Below are experts of layer 10 (counted from 0) of a mixture-of-experts language model. Rows are named gate (a neuron's input weights, with its number), up (a neuron's input weights, with its number) and show model dimensions 128-191. Each number is 500 + 25 x the weight over its row's rms, rounded and kept within 0 to 999. Numbers have three digits each.
Before each expert's rows: "comes after" lists some tokens at least twice as common just before its tokens as in all text. This comes from a sample of Wikipedia text that the model never trained on. Tokens count by the router's weight.

# expert 3
comes after: ".", " The", ",", "The", " that", " \""
gate0:516444472500496514508478512516524509505469502512548485483512540505480531471540524506479518533430513519469516542498494537485505488487468473492509454508484467490559485507508507433472492531474512
up0:499459451511509524503474510525517493498479522466521481487519531500500454482484489489500480492445457509462489542461476510449477481524465499532527477491479496472545487540506514495478495526508504
gate1:489529526540488454472552459461466526506488455523487496470452484525493479525499521474513494522516472478520442558524510498536461476479510522490488530494513487461468504484491478500494522524500466
up1:493463544512463512460530481506451496496509487486470509534496486533477457467448485483518439492455441507473493524525502535533495504531510535523481494485518458498503479491497472513504488501491467
gate2:471504471485537512482484537485529496489505484525531480553549506467568535583513475496480488475557474479494511562499473475487518552483481535502529531514486478481496507509489510513477480515471525
up2:434487513501492479452513535482500519569496550499506514429510566478507486508524468519485471550527481502494473537550521507507459468512511500498535492540454513531490508531473494499512494486527470
gate3:470522523508479505472487543500521506475517515554490509532517469503528515462457522461505464489490488473466517485494491517526482482523463542511510510483519509513515452497497481469487497531514494
up3:486489520434529508515546467512493488539498496499519508470488504510507516496474477504470525510529503477500447499488526521498500506543532516488471489526462494514507576497506505509521505481489496
gate4:463506464534511462508483519483502500510503495506452556503507517512502454487564469502543488464528538481476493499537511524523501470487511449499508486538516514513457504486486511527498478529493505
up4:501509467433506500511503485491449472490488496480532470477511486512481532542480517507498573503476515533502508540460490521521482499520501519484497518457500472502500528554472530513518547447547541

# expert 20
comes after: " ", ".", "–", "0", " (", "00"
gate0:481504508493455452488511505491505487509517547519532506513441481476488477501464491490470499530580477487447499468508465449537477463502502533509486532502522522504514483495484513499493511491529511
up0:458478479507451455505533513492480483498512541516517510502440486501486498503483469518467471507541482486472498455477471436515491475492500512527487527494539516497505516488486533537520492508519525
gate1:524531487451506438551453501437487479515513476510506481502524514492476528490495543522550469529477495471501500465508512532515510474515514500505507477475561495399539489477507539535486498520469461
up1:499499527507551547496534512467486496499552505491520539499500486519536508465511493493499499472536514520473500514515500523518482504503472491498531492470451487539477552480511519469488504494520481
gate2:578484519500507537534524468492483499535506525482516505488515502533500475465492491527464491513487502470474497527562514485520496495547520482476502493485512487493489515532466504499466516528544496
up2:426501461502502519488449515473481472504448478469497506482478527487490483539508501472521531519489512489475518494474481484506484507490513511501489514523534462477487475539521513481520509463502527
gate3:551532530524496515506507491494455501494506518493551471467482522470524477501514512458502481478502495467464494493491546473440517519506473511493511523536476505486548479495503488506517496498475517
up3:489527486445503541520520490497491490542486485489474500506503445508492558500457473505482484551510499522502523536547502503493446515460523509479524515464487499505473512492516526498525525508482509
gate4:445533508508518492497476494487477489456498523462482510530492444485484485522456506479497496486532509498509490440520463528456523481523508513510507500521483477504528497469523484518489509508494508
up4:480554536498478498555498470469510479476466496522499491499554511474476531525484513501511492515450503523492476464498482513504515506548468469496494463528507456490516488519513492553459484461486520

# expert 23
comes after: " the", " of", "20", " a", " for", " at"
gate0:489486537548529512487503537523495484534530489503542525519502486476518493508462593535525518504518528535510507480479508523476494483483509483488537501502519515502473504476476497504449481562498516
up0:497486473457511493494493499492499475474510494465464488509503509479484469523539523461439478526505478494506456477491488474522527524494484484493485459501520481504506490453547498529511481437529496
gate1:506506525531531507480521507482448518524506532481498484456493540473522510516506505509500460462501492513449488486494484468472485515496503494519536536486497507509510512487474519479558446498494514
up1:516520476473516511499473478493498501557523509521480472482508467514518525488477479526523486537509489534475507488514489490514497452519471488486494526497552472465451476537478461564475512489452492
gate2:492506493506463491502521504496452465487529496499498511545510543514491482546519493452508489523509489476492496504491512456534517515492517509448533528474501491485535504479503493487511491522523506
up2:445530491455521500493533551450502511504506477520527477496516480454534501521485502528514479516542544503523514489530512501488496504549485474478481473494473510473493487503548525498490493561454500
gate3:488506501513497509574510506529481511479518486504495499480533518513469493492515506464475499479490435465517481501488496467503472448512529510526536503499509474473495520471513515490497517526528522
up3:499493530499459488514510488513458508507437477500462513533516516477502485485542499485443515463456469475504462548499516490520496484510513548511473478542466492509525500488539516537479522521543488
gate4:427486530524477523487523544495491583509474480527515459524464526504534473498547522543523492518540542483518537499498512532525486484464526527526585486535459497502482478465509487523594496503519483
up4:455460526510504460441481513505541483470511496545480491469504527495529479501478503525460529497514504509493490469481491460474488505463520461497574521505519511471462512478532500505539515523479470

# expert 8
comes after: " ", " (", "–", "°", "1", "6"
gate0:437480477488467511480519528501521474506452485498526496515517500523477521527508532495517452513537469498513452505481502440471522466520496449477518512497518489476511558498475520504507476527495456
up0:507498505471527473498483485509464506468553506548482518534490482475543446495537478487490523439501506515482531467504466564493464524511502549504501502513488523501499483527516512494446529493462526
gate1:478490469505508469487479512544484478507512475521496473497488470505489493509531510512486456492510457537478530531515504494511466441459480503524529532514490469491518500534504546536542440514535518
up1:503497499512477522520483514509463526489526533497519536517476531507472472502472469442541510523488471513525470484474478555512540486505519510474554479499522507508511494475457496493498504525500460
gate2:480500520524513487509479476545474494509470493527457501475542486511522529513490480478491471489494481486515497494481541484481512538483483516490516542479470543545526521483537505478502467507541491
up2:468493487492521469512526487511545503487484491471507499511526509520505515478571482424513531527522473512497523502507505504512522483517480502499507505535505502507502499508508457443484500499512489
gate3:510497511449482504520512489535503486465519451502500526491524471473545503509520524482502475449477498474517519494482470515486497457488496503509549478463521468489523459466503497486505504446517506
up3:496531518518495491547478536502460497514471515525493519523543472500509516500495502487497475534517487533531550556521465516496487544540466508513522509558485502496516458501509500520531486528467500
gate4:500480502470519503475529477519494493471504504461505461472507484491520490518532458471529486519515502523475535463463485496512513466509512512521471454446494475508527461479490506500477430475489456
up4:499516489514450518500468470489467501561534503502449490533521513511496485522541442534487481549483499490488509462493518462494505549524549536539505495503486496466477500463517515499532522495492529

# expert 7
comes after: " |", "\n", ";", "|", ":", "1"
gate0:535484526493495500509540503493546505511533441515540474474497489535510494507468482542487465509509479511491496529529460472531526525503553522497487520478473492497526500489538477529476533505525552
up0:463504501509547498503506484477457515471491586484472571499478514464505558471548515477483528467461522525521500486515525530463471463506477511489516494563518510532454471507485536466527492497471468
gate1:503521540468454483486483469449474507451452505490495505517497510496496534478457513473467502485503484501520513530539465466537489528506503483476502497501483506444479476529480497475456544497501462
up1:448498558499485479527530476480536530459493492476541537499486490510493503519537475492528502473495504544500517538524499466455512525482490496447479503490499524501493514502510492500467533544531473
gate2:468484465536545450529490467500476502521478489448497499480544485502521494481510528501511487504539486511513469492473477501528528493489497432496521513470535463491481530486509516486480451459512497
up2:494475518487497457484485537551501499508460572517477473512539515513535502511525458511525529475509509479508502440508497504506518453473542499517548496489560518511503506497510499514534484518517483
gate3:501440522556510517521512475476485494488491497515510478519492525476501542461522488509547477553495462537507488511501468487520510484482518538482513493490550488489490518463487516512453507552533514
up3:505502500498450514486485531514521534505530512495479526478424537513542519528483495467504514499516516529558496466469508500511487509461482479464501535531489529493498517503519488519458501472498471
gate4:509544520503477473553489493511503508497531462492500467459514496498516484456518584528502488525455467527551513489511484458524495467480528563488513503493545523473502458505449504517510507477500471
up4:504456495447503469538500489452486475459541512527503519435509487520495500493472499523524506506515512520536473507491516475517500460486538531485463525501493502507544434504501499526457508474508499

# expert 4
comes after: " |\n", "\n", "0", ")", ")\n", "1"
gate0:512460468491502520451526499493460482504471533480476530519482459498484511490504496496524469501464488500484522479445532503496482486523496464550513513527446469523505507521488484456497506471513514
up0:463470514501493482463495498509554541469559450498535541488508496534500509499521487499502492576507496477497485518530514506518531476509482517503464525465498496500519491511550539472490516452493522
gate1:512455529520502468454535520456472517544543493458526496522508481476530483500525496494478457479519481515493509518494452490497491485473495496505513519507476510561505513522501509481502491528486483
up1:526520478501524498508495502474448509552507505487455489509516495459519521512512496547494480465524487517509523464498479491471521489475485486478476520490509499557513506548537506487502474501455499
gate2:489483495447435482542484511507499479456463479495458522489506521497525475479458455492505494510519522499479540499472527482477545510475510496507515512482503449495524501478503493444476550512487510
up2:513506498481449462548493500498533448463516484455496467462531513485521494506506481476550507487527545503493499487484484496488540485471479466477506535492528472522559446469494462530507543506520504
gate3:542541531489484463518496458544516511506569552512476510522479467539487518527521484502491490544480491563484515464468496520504501496519525513537470546513498488484505533513482486498540505478488511
up3:501475464541470521510504508456500530532479512541488481467483553498477504512482507491538514470523467478504515530520492494531495487457465494515509475510474523529489476533524506489491496513487491
gate4:508497482526496497496461472489514473494527513476522533463528493489505481507530513494518442483467482495507467484490509502497517492524500540497533474484498500480453493469506498523523494500497499
up4:482525472536472518462458482484496481492513517476511506477530482514548504467567520509519483491472469516532502468486505512497523505496497468499488504481488481517442495522486512529513482495487510

# expert 14
comes after: " |", "|", ";", " /", " March", " May"
gate0:488465490494497469506479517515494500519528497501494496522473519439517467452500498509509512452529490475528579523527498503522458543461509511483504485511454466430533497565511510470519499476515501
up0:516478433522457488477460485537510522542530467532515541477533515524482510534509539529566495452492495482549484490510525509543519511514461519476467524506527486471502500499505513449510466505496504
gate1:497527484472449513444508470494469509482509453491554514448465486560461489488444536477545461526477519517512507492512475507497492504472472519478478494491518484491515486503474518532485508542513479
up1:474515497501481502465521493503443514483510525497499504482467495529514528517479513504531510529496510479481492486482470507526494485515486555525474521517475507524479504437497485476499499507479504
gate2:536459516493509491512490496469477526536523502505536511490487507506492501568500524476513509486487504503505479504515470486482546499461480540525464523492486532528505525470483467499470531462546541
up2:464528470483478504501465477511485506505514502546510494467536528494505535515499481511506508511480455485507459477471520485507423503500533474501530462497496484492493463514515542508526479498520504
gate3:502515495495482509490476527487494471496526480521504481484509509532502477494482520495522466464475480515502514475504546494541498492513534487515499459515478430475518490529499519526531504525470491
up3:536486503516501503550466495534556520537518484481481517500513514458504492505456462497500499520469534526515506528511497505470535480504487508484452486495515541517413484465561499526476526500496507
gate4:520487506497485496459475488489532481475533497477536510497501547470508517498498483507523503505459482472474505574516477530487498496517535498476500508490515530486481486474541502528515477444476529
up4:523498462509493511586557519522474492483469523531441490529478502512518477501439463508489533494503514521488488483474557486519525486468469487468507495491510508530486499503474519488508540526491495

# expert 5
comes after: " |", " |\n", "\n", "\"", ")", "1"
gate0:497466476478484493501500494496478501490487509484451503523489474473520475498509515493517499534484467491502522486486492523492509505507511497506487526513478515506453511485486460489503464538479432
up0:502499500471466491518487524477470500499506518512466537519496544493512499516452496532482492489561487494531546489539488476484492510523482507513507475499516499518515538488523501478485523486491499
gate1:505510513506526505491517505487462476563510496467528487508515504526508490462530504511496491512493520492497489518501532549439453500512530497537471531516495509476499552451482522471475475477544488
up1:519502508533458521506533502524542529455478493523488488499493496502516491547489508519464500503525506502513509485499545455547500468489503527513517466486509489495462486508520446518475550508500506
gate2:521509497521537480488510496513503508499479506520522522532480537447560466492470512519488499511505524511498499468490502503491479517497494540542539464524487495499500495497516499497475546480498517
up2:541552538497466498500495552482487497482479522516466516506479494479497462484517481519535518509492519486484530495483472521497500471499493515478504495507493507473484529457488474495536567545458497
gate3:468502465477522482465471527507524484511520509552530514491505503487486488533505472487455482527542519519523495484529529497493539525496515519520514488509475519474480519542516500471509495450462525
up3:499483500459464478494512519535500523495542494478559481508519507507450489534510457512491500514515491505496513488513543465492574524519490499517523490541462520447475520510512525463601525493528485
gate4:448502523493496521511509533453500520560493472484458463530509449482513487504520508461474493508472495519535469459494515441510437484550469483498506495547504523476481480517517469523534529496490463
up4:458504512496493508507508505474486521548490493494492480540502475515492491502486507456469495516495457523548483494487510444535479492552481498517506474535474504466495476527520483542514541508503461